{"activation": "swiglu", "balance_loss": 0.00222, "vocab_size": 32000, "norm": "layernorm", "norm_eps": 1e-05, "init_std_qkv": 0.0384, "optimizer": "muon_variant", "lr": 0.00141, "weight_decay": 0.13, "warmup_steps": 50}
Below are experts of layer 2 (counted from 0) of a mixture-of-experts language model. Rows are named router (the router's row for the expert) and show model dimensions 0-191. Each number is 128 + 24 x the weight over its row's rms, rounded and kept within 0 to 255. Numbers have three digits each.
After each expert's rows: a language model's description of what the expert responds to. This comes from a sample of Wikipedia text that the model never trained on.

# expert 35
router:115095127128102136140121133109126112115077092159101189134106170124191217140136093067117115121122131174126133133097075132153107097126164111134096157141159146113105122182114112122145110168117106147155140137155120123127116122132112120172141163157141126123111118122156118138086104127136123089135115112095134160126104140118109119124155151162132122148200112116128145136106134104103163122107184125120137132130129127091147132092134131138103139122133164130166142131086169128109142144125154179144143137157120116131108132147115137164123129153160123118153137115143078099113141092118155128
It responds to: Ordinary nouns and pronouns after an article, often military or organizational: species, system, station, commander, single turrets, plus it, also, they.

# expert 25
router:115134142110120126142144137110132104106115075104104119133183159163155121139157069145088141144173125170158115138158077133121098085106131108167140177092170144126104099144086103131132112080120112139112121153129105136166102099105126124139154113093090117136101117129144152109137123123123120096106130065150103107127163077149115131152141139103133118096125121133140084107126101122157154117146128158178138151109120165175124096144124135103126121118142161148113098158136160149126134121124177187108134124111132123092145131124081112163123115141120123141110112111175108137109142153131155119
It responds to: Head nouns of proper names for places and organizations, like County, River, Street, Valley, Heritage; also decimal percentages in census tables.

# expert 21
router:139093130143136088114138134147146181103140123140129140093109122138138113117132124146106138100142187135123110132152119106115110128112121113157101089122114097125121157080101097114148130131163123137146100083138148183107092149120119161116118127164134153124155099158152116191113113153085111114096110138160143152150100146126146124152112131144191130162155133121153155156086123098133090156136125137157121093116137128133173147156107141119140168126139130173167102132161108134106139109141063150141140098143144147153100097122164102104120137167108163131142135157126129086092091104139173138
It responds to: Commas ending clauses, places or years ("Barnstable, Massachusetts", "2017,"), plus sentence-opening or mid-sentence "the".

# expert 11
router:117134117103177108113157113133126104133136158138117138119133139135157124157143149159103081167129110148158154107110168115165109117170115101111171154124138129149141149162138151133130159102082098105119116169113152146156171134105169077130083163115110100161156158157114130123106148105120109156123099127103134127112156109126125100144162150129095096107116099110108150134137099102166137118117083113147096126125123094138146076126181094110112153113140112114138171096140117116151156168110147123135122142082097123138155117090142101126149112049150113158115152125102133140114111145102099110
It responds to: Colons after field labels in lists and infoboxes such as Starring:, Yearbook:, Total length:, plus table header words like Year, Best, Preceded.

# expert 37
router:124145076088129101155118120099179150139124067138157139147150115151133129128125096142137146118118162130124112122136118136144134131075146129134140145102174155103141115131102137109131125133166143146157100109160124089134183105095130155115137078098092116111124147133174158160130121119117108114118131105132129117144131101128129155151100125148162127154137117138168121139109111117151109122169107139127124088143117160156138080138107094138112142132097206157147090132113118166143147117112120149075143071156133167137142100123150112147146126159107155095108113109173118107136117083120182170
It responds to: Plural "s" endings and common head nouns ending noun phrases, like people, games, members, season, days, album.

# expert 20
router:150101128130104171116116113169106094162102172131109105103102146152132082144112130097116146152102134111121117155128144119147132100146151100123138127125159149124143143132130140108133146132126135083146131150101176133109110095174121131144101198182098155151124117116159134111114140152133147140139150112119168151109113143175161129062162116099141158141144164081117105113133119123124131118121152107138078094112157078133126149110109138114128060104096137096153191131117126104126103093150178139135116150150162118170104157143152114145126138131142125127103119136123131124105091128091149101
It responds to: Function words like the, in, to, on, for and at, mostly after a verb or noun and before a noun phrase.

# expert 8
router:104135151125113124090094160096141108112081123090170126110132122179125162110126113100151137118152097168094141135114157143132112153126120079148128137120137130109120163146158112107138114088120133161084168123125129123165124138123147102114150134149104119113159090113124107099169092116206109111147090127099133130107135141098121125139118107115089147118138133156130108158118098169096167115101091116178193132136136156163139131135136147178113126100163120096143128125108155169123130100086120119136110166133129139134071123105129131140148160146147106110078155113102131140128103148102111103
It responds to: Middle syllables of non-English personal and place names, such as Maha-wan, Ya-sser, Rafi-que, plus Thai script and minute signs in coordinates.

# expert 28
router:154116103129136165168127136144120117121177074122105114164155134114147118086153151137158151100077136126140147106139113095113140168113126158148131142157142147121162103126161124079102087117094141148121143120119116131094163120117117175130111155082178132117132119121092146123142142090128143122093125142138135195090140158158111125090119149082126158119152157091113094116093168116117125105127117162102158142166127113116111170097118140120133085122113114132135115156159110092140125139135151197162140141120095169122117113121099138115127153097120142156152121137161127158137093108144159132
It responds to: Space-preceded whole numbers starting a figure in sports tables and stats, such as points, ranks (4th), heights (215 lb), years (2021).

# expert 0
router:085098124151140111127152138149102092098138132122092124148123095121148120114164138147121132150110078088127126103134087140145116141144133151151159143139080114105179136143160153114119137086110158135102158123151128163112127134097138145124112108108114128134128134157109146132128148115144116158128143172103108161130136088134101156169080141069110136119135136177104120110103162171138169100130131122117113159152090085165149123108083146120142118134125136122121106098157113107102107138150131131143148157113119168127157142075124175121120119134145107124157118183150074133127084137110070078
It responds to: Digit pieces after the first digit in decimals, scores and dates, as in coordinate decimals, 3–3, 1–0, January 16, $15.9 billion.

# expert 39
router:121108139105137134100163102180148095169164110136129138118126074117120142143163144105098117159139162134120109121099134099122197103193158124119093104171105151150145136133104127085139128131122130138117129169151151104119113147145093103140106131099155102116135104153127119125171183128169114130166111109129122139101104124130165142167128122139131116145162135120101143128097113130121164138112181075143130141108140131141095130093107153147126141120108120139140126096120158090137081142096102156144118154157134125123102123196112088110117143127131153151118174117122145104073149150165131131
It responds to: The words of, and, for, or linking noun phrases, including section titles like Education and career, and = signs in headings.

# expert 14
router:126139113102117158103093123111146133144160154158080178144103102127111107138123153167119112117119114158111118151137112080121124151080105151169156105118134147147112133156128095085110107171129152140100157110099115125128127156116126113117130143168133099131156168163095124133138103139130172117106133102143101122158091108159089112119145139137091116147117161148146119149164173107130130117131114117103165084129133130110165157104123088108147107111102119102139111161170127146133136099129144148102122154138160172145180142102159128165128115148092073144125111148092166129174121172121173131
It responds to: Line breaks ending list items, infobox fields and table rows, plus modal verbs such as can, would, may, and heading marks ==.

# expert 1
router:172155134157115177102137154135128152120122162127106121103175106121155099166145121154148096102145153124145169136168143109088116102130136145115153115102173184177094138137189132121141104119118075159123170116152127131103063111123143076130117172143146133088092106142102085100114127120122121130152160145103167108121108175110109099126171113128144110110119119128128107136127153137153138141138138145129108146148130170108128127105107127100104152132163104107122152122112108134125138151110133100143137153116132117097137143106095183124111113128169141131127108069128171150148112150153117112
It responds to: Month names in dates, often after a colon, dash or "on" in infoboxes; also given first names in name lists, like Eric, Greg.

# expert 13
router:131130145170112105141178124116104113087110124126127099153112125120124123142117125149129106092158139151115175136083118123070107117094145124099098139116167113100071107103118147150161154142078119100141176129117129119104122106156131172071165141117094143125140181149159139129128090114130152088159145137139115119136128139100119137177149089122107114108111151136136124124101158157124131109171158190141112141143129112091142108126149106113132100134138124116157130115120110141108142078147114123127108122094103089089117136115168113099103115162105142135076136116170120142135100163087156156
It responds to: First word pieces of surnames and place names (Cra-, Pu-, Ti-, San, Chi), plus possessive apostrophes and prefixes like pre, non.

# expert 7
router:127080155121154119114121160131152093166141134122171085154096132148087131120087121096138152137140113166121097159091123128118143130141172129175131146136105131138175112108129151140114143144113117136091143167130105110177119117162137146080136107108146125138151145088119110131136110147129144092114118122063120139143120117128135108113105130058131128078130118149114173149085111109104118109139146134188137111083145155131127169131186094127084075127156113118122143130168144093144097130127119108138118123139088126177132152118141100162129160114137130149115154160115126142113117131124086135
It responds to: En dashes and hyphens in lists, records and medal tables, plus word pieces inside foreign proper names, e.g. Kir-a, Han-s-a, Gol-s-pie.

# expert 34
router:117146145175116107139083099117114149082112126170091150120116098138101107148145119159103110150106170129104098150117143165156110149131137149072109100119120139107119150135074124162142132144145155184123120094106103095113179095117144140130137085162132145115138092115137133133147117154105142079131133121063148108153144170163135117134093103127158102119122156079125134109118152157083140121120121154136120092118134114119135134119101112109169135155120132143133127129145132107127129096176104079139120078093141131083130147138183132110126125145118151140153130177146136095121127145165131157
It responds to: Opening parentheses, quotation marks, slashes and braces that start asides, life dates or pronunciations, such as (born, "Black, /.

# expert 3
router:131147107125119147129122127112076132103086143155127166117082144154140100129146155124102080096136131128131135150148131150150145081146137111127158106093125121140173159136103108104137127105115073143112127162126150130070129115121111123142124113112160164116116124189140093133109159105105151116174156116127130084103133147143111102113125140163110148112104151108091150072133111137166165149107136119153129083165122094141154147112091108115172151125113147091173157092129123137126130171156136099150151156096136087129147123135102120157115094106101114106118158126101099152141154099100097155
It responds to: Blank space tokens filling empty cells in wiki tables, especially election results rows like "Conservative hold", sports stat tables, gene ID tables.

# expert 15
router:096132101100111115162120120156141145166107159119146170151125107140143095139090158117139152084145130101110113160153148146137129102134114080088148142087074117089121143145107128120115125138117126179121156134135144143128149147093112118124118151095107143162137131165156111141140101128132136085083147136113126135172124148130140141132178125105137083106138112082162108152131174131078130169157131120195116117124117122129112119098116119147063126124137118134124148132121140127125149104124144109152119128181089141143107086098141141135142153127090143119130156141104117142085168070091140085
It responds to: Degree and focus words like not, only, more, also, well, same, plus single-letter pieces inside surnames and foreign names (Ve-e-Kay, A-e-by).

# expert 12
router:111134086125123122112101118126118114128133125083067105188152138132116134119127090128157118126139086156100125100128086123134139149160115114111082133165131119163109123085135162125134101095132154159140110116128113148148147127135119131144125100129135111109110124120140104127174116131174182120138095105142088122132134142148126100150109121133162116092179108171141153128123139118143194107119125129076124131127140132163116149156163179139139142078138114162118114158097153148123142170101089160105118108119131150090098164142087164135120113171105125106119128114153149163108135138120194153
It responds to: Single letters or short endings that complete names and technical words, as in Angoulvan-t, Dafy-d-d, Nien-stedt, -idae, -ensis, -burg.

# expert 26
router:119140107136147132130158125116138149121114144120100132112128119145141073167133145110140135120103152095045111161115164133110126111138152173113101125140124123159132141165099134152145148162126126119187113107140135112162128080066131089116144121119194109122091118148136131122094142105091116118085168135163116080120105109131121125146142149119132158129136171099109103147179143152154134146144134100132089125141151117109111110119173117095115165114139097112143134132128142110123113142090191105142147121144127116141139147150146126139178132100137096094122143098125126163144151123145197149
It responds to: The article a or an in running prose, plus one, any, another, and word-initial pieces of rare words like a-pocryphal, an-eurysm.

# expert 5
router:153133144122134110120151106087141138109166127154165116145113166132105095130162140142139110152109108119125117122088179142105114160108080124131150132139109096118112083129129118114112116100121210096139121126138143091102117173135171133140129149154136126131113152138100142153157143152157092109121091123147148085147148125137123130132111109133083120143119097155137107108073113123126135116109080141132104120117134176096101138183179110120166146167160078161136099144143112160134151137170121159126109127146120153096101170142123126118153103161156120124125141083127132087091167143112121113
It responds to: Subject and object pronouns (He, she, him, I) and compass words opening place names (North, West), often in music and album articles.

# expert 18
router:111099151154125143136138113130146181139128095152132188123096173133114153133120159093173149130094123145121130124132080132115148126114101158107087104089129139111155149105182079090115124076171092121168118166119115142110133120126135122123173072123089120109098123142136154106100133145126140152090123104136116156117100118141083117133121159132119127189115147100131095120152113083141120177125080102121130113153162123108134114118119152175108095125118096152159101140102157117130099135114148153141116103144119126156114098114117095147139137110107172121115111145138150175105107132137108126
It responds to: Closing parentheses and quotation marks ending titles, nicknames and asides, such as ), ", ",; also this, This, second.

# expert 19
router:121120133109138131122066106121146158149108133147154122131108099102119153115147112111154162133133083122118116140149108137109153148112091108136116132160120091110085152106110147104145126164133143118106099133140114086094128118104085105175093103178125131111152115167178144132145117141136135126171115156133178105108121181132175139166097138141167121110106112161133106144097159112142100113154139099131118172158133123121104107128097122110093096143123167167161113115076137159164079087152132158168118117158122127117136105123122138123102117120137101104142124133084107136113114087155112174
It responds to: Past-tense and participle verbs right after a subject or auxiliary in narrative prose: developed, played, won, converted, located, released.

# expert 17
router:146112110083117153132147111151126158152158101101119098126171161111116155091144160152137100125096117139123104097170141062150158149147121085146103113126150157158124114075139164156140115135132118126132122147138147125141114086132121107170111162116109128096121138120118125121125110092120129119137143131119113162146154176117120176111124144099114126134143093130126150125099166102111161124099104156146137133140100113136127151092116108131136125127095104151166190138092165139146105123075196106162137078105138185122113145114165132085120155060125143147130115121133117129142127131143140144
It responds to: Prepositions and auxiliaries, mostly with, by, on, from, plus has/had/have, typically in descriptions of species, places and sports records.

# expert 23
router:130101127122137124113091075115178135141143109135124115111122154065095127140153107144125107145093124085093127112108132149096192153146102118114099122154125148149081116148082113091140119124145139106106103121127129111094156124138103128148104106161133132122152117121159130154139146152147115155159082151150115106078137099135137140134121131168187139142105130139145129123131130100146141121148107099125154141154125151093147137170117114140171088158119155165168077096124100184155101156130105147120141143134131159140159117138111184091107143169143096118131135113116102113138091092153111142
It responds to: Conjunctions and relative words starting clauses (as, when, while, which, from), plus reporting verbs like said and stated after a subject.

# expert 27
router:133107162121101158080146152119142098130143106136061178121104116098129107160135126090127161127127125090099102096143110123127125099154083168135098137162143118128139129133141116161117140106130121126133165159113110120166133102141149156097141133129101142112119134099163150071135128097166141105135152102113101118098119123153088089127108145115117117084124131150126184132096158149139065149099164125128091139091174123138130164143107133109094131162196125107124139122138168135102104071138093140170115153115148119137137144146134144127129131092126115106129140109158159144151099106103121117
It responds to: Minute apostrophes in football goal lists (54'), commas between place names (Dayton, Ohio), and capitalized name parts like World, National, Maccabi, Civil.

# expert 10
router:105144133119112141126114192156132111101157095120143156152154133148088102142123106126105136148162111159217108160142117131115133121082135136110102118133100119126092128140116131106153160087137122128122134104103119138156094103146104119109160162112089123138137138101130148130145073152122110068116141088160129116148140120106136161159156077095178102120113133112127130132160132147104124130155119150174115219123116156119139130195132139145105108156180155147108105131142153122127125103115140151125107166110147116119155138109138159110154121136116122140131142171115122121127111110102107110
It responds to: Single capital letters inside acronyms and codes, plus names, US states and country codes, such as XBOX, CHG, Ohio, USA.

# expert 16
router:130158148093153140137133146116180122176146144163156156139114150095160109130150129129160152110088106126096132172107184145114158150176098160107140115105157128130164124106107157103108125146159149137184117196115120109172112152114151143117099119121136103082095130122138156174125168135132116118115170128136148166171106103090084116142133139150088102137089140105129116155127128139116079120116133107101098128116115141155136111115107143147116140149128159136095138117110113114140083146107110136121129098098089123155090112091150107127152107113126165129125105126092122139097133140134082107
It responds to: Common nouns naming institutions, fields or careers in biographies, such as film, music, football, school, government, and Education in infobox lines.

# expert 22
router:132126120108121164114106117116126119154130078119120116158131139133130087107165156120164145151127144128080122174130159116148118116151122142141118138218123163117145154157174159093123081106137110162111145129128101140119117163127092106116122155140132094149131102154119146119128161136107119164121070172110108139135101109164140107128101146119137147118081108144108120128125148110126116129130112075138100165131173108119125128130174176125123119140135135141126061123110154143131140122145080122154114149106125102167118153133152115107150125097096123095148111123144071102142161094122165080
It responds to: Possessive 's after names and possessive or definite determiners before nouns, such as Amy's, the, his, its, their, at.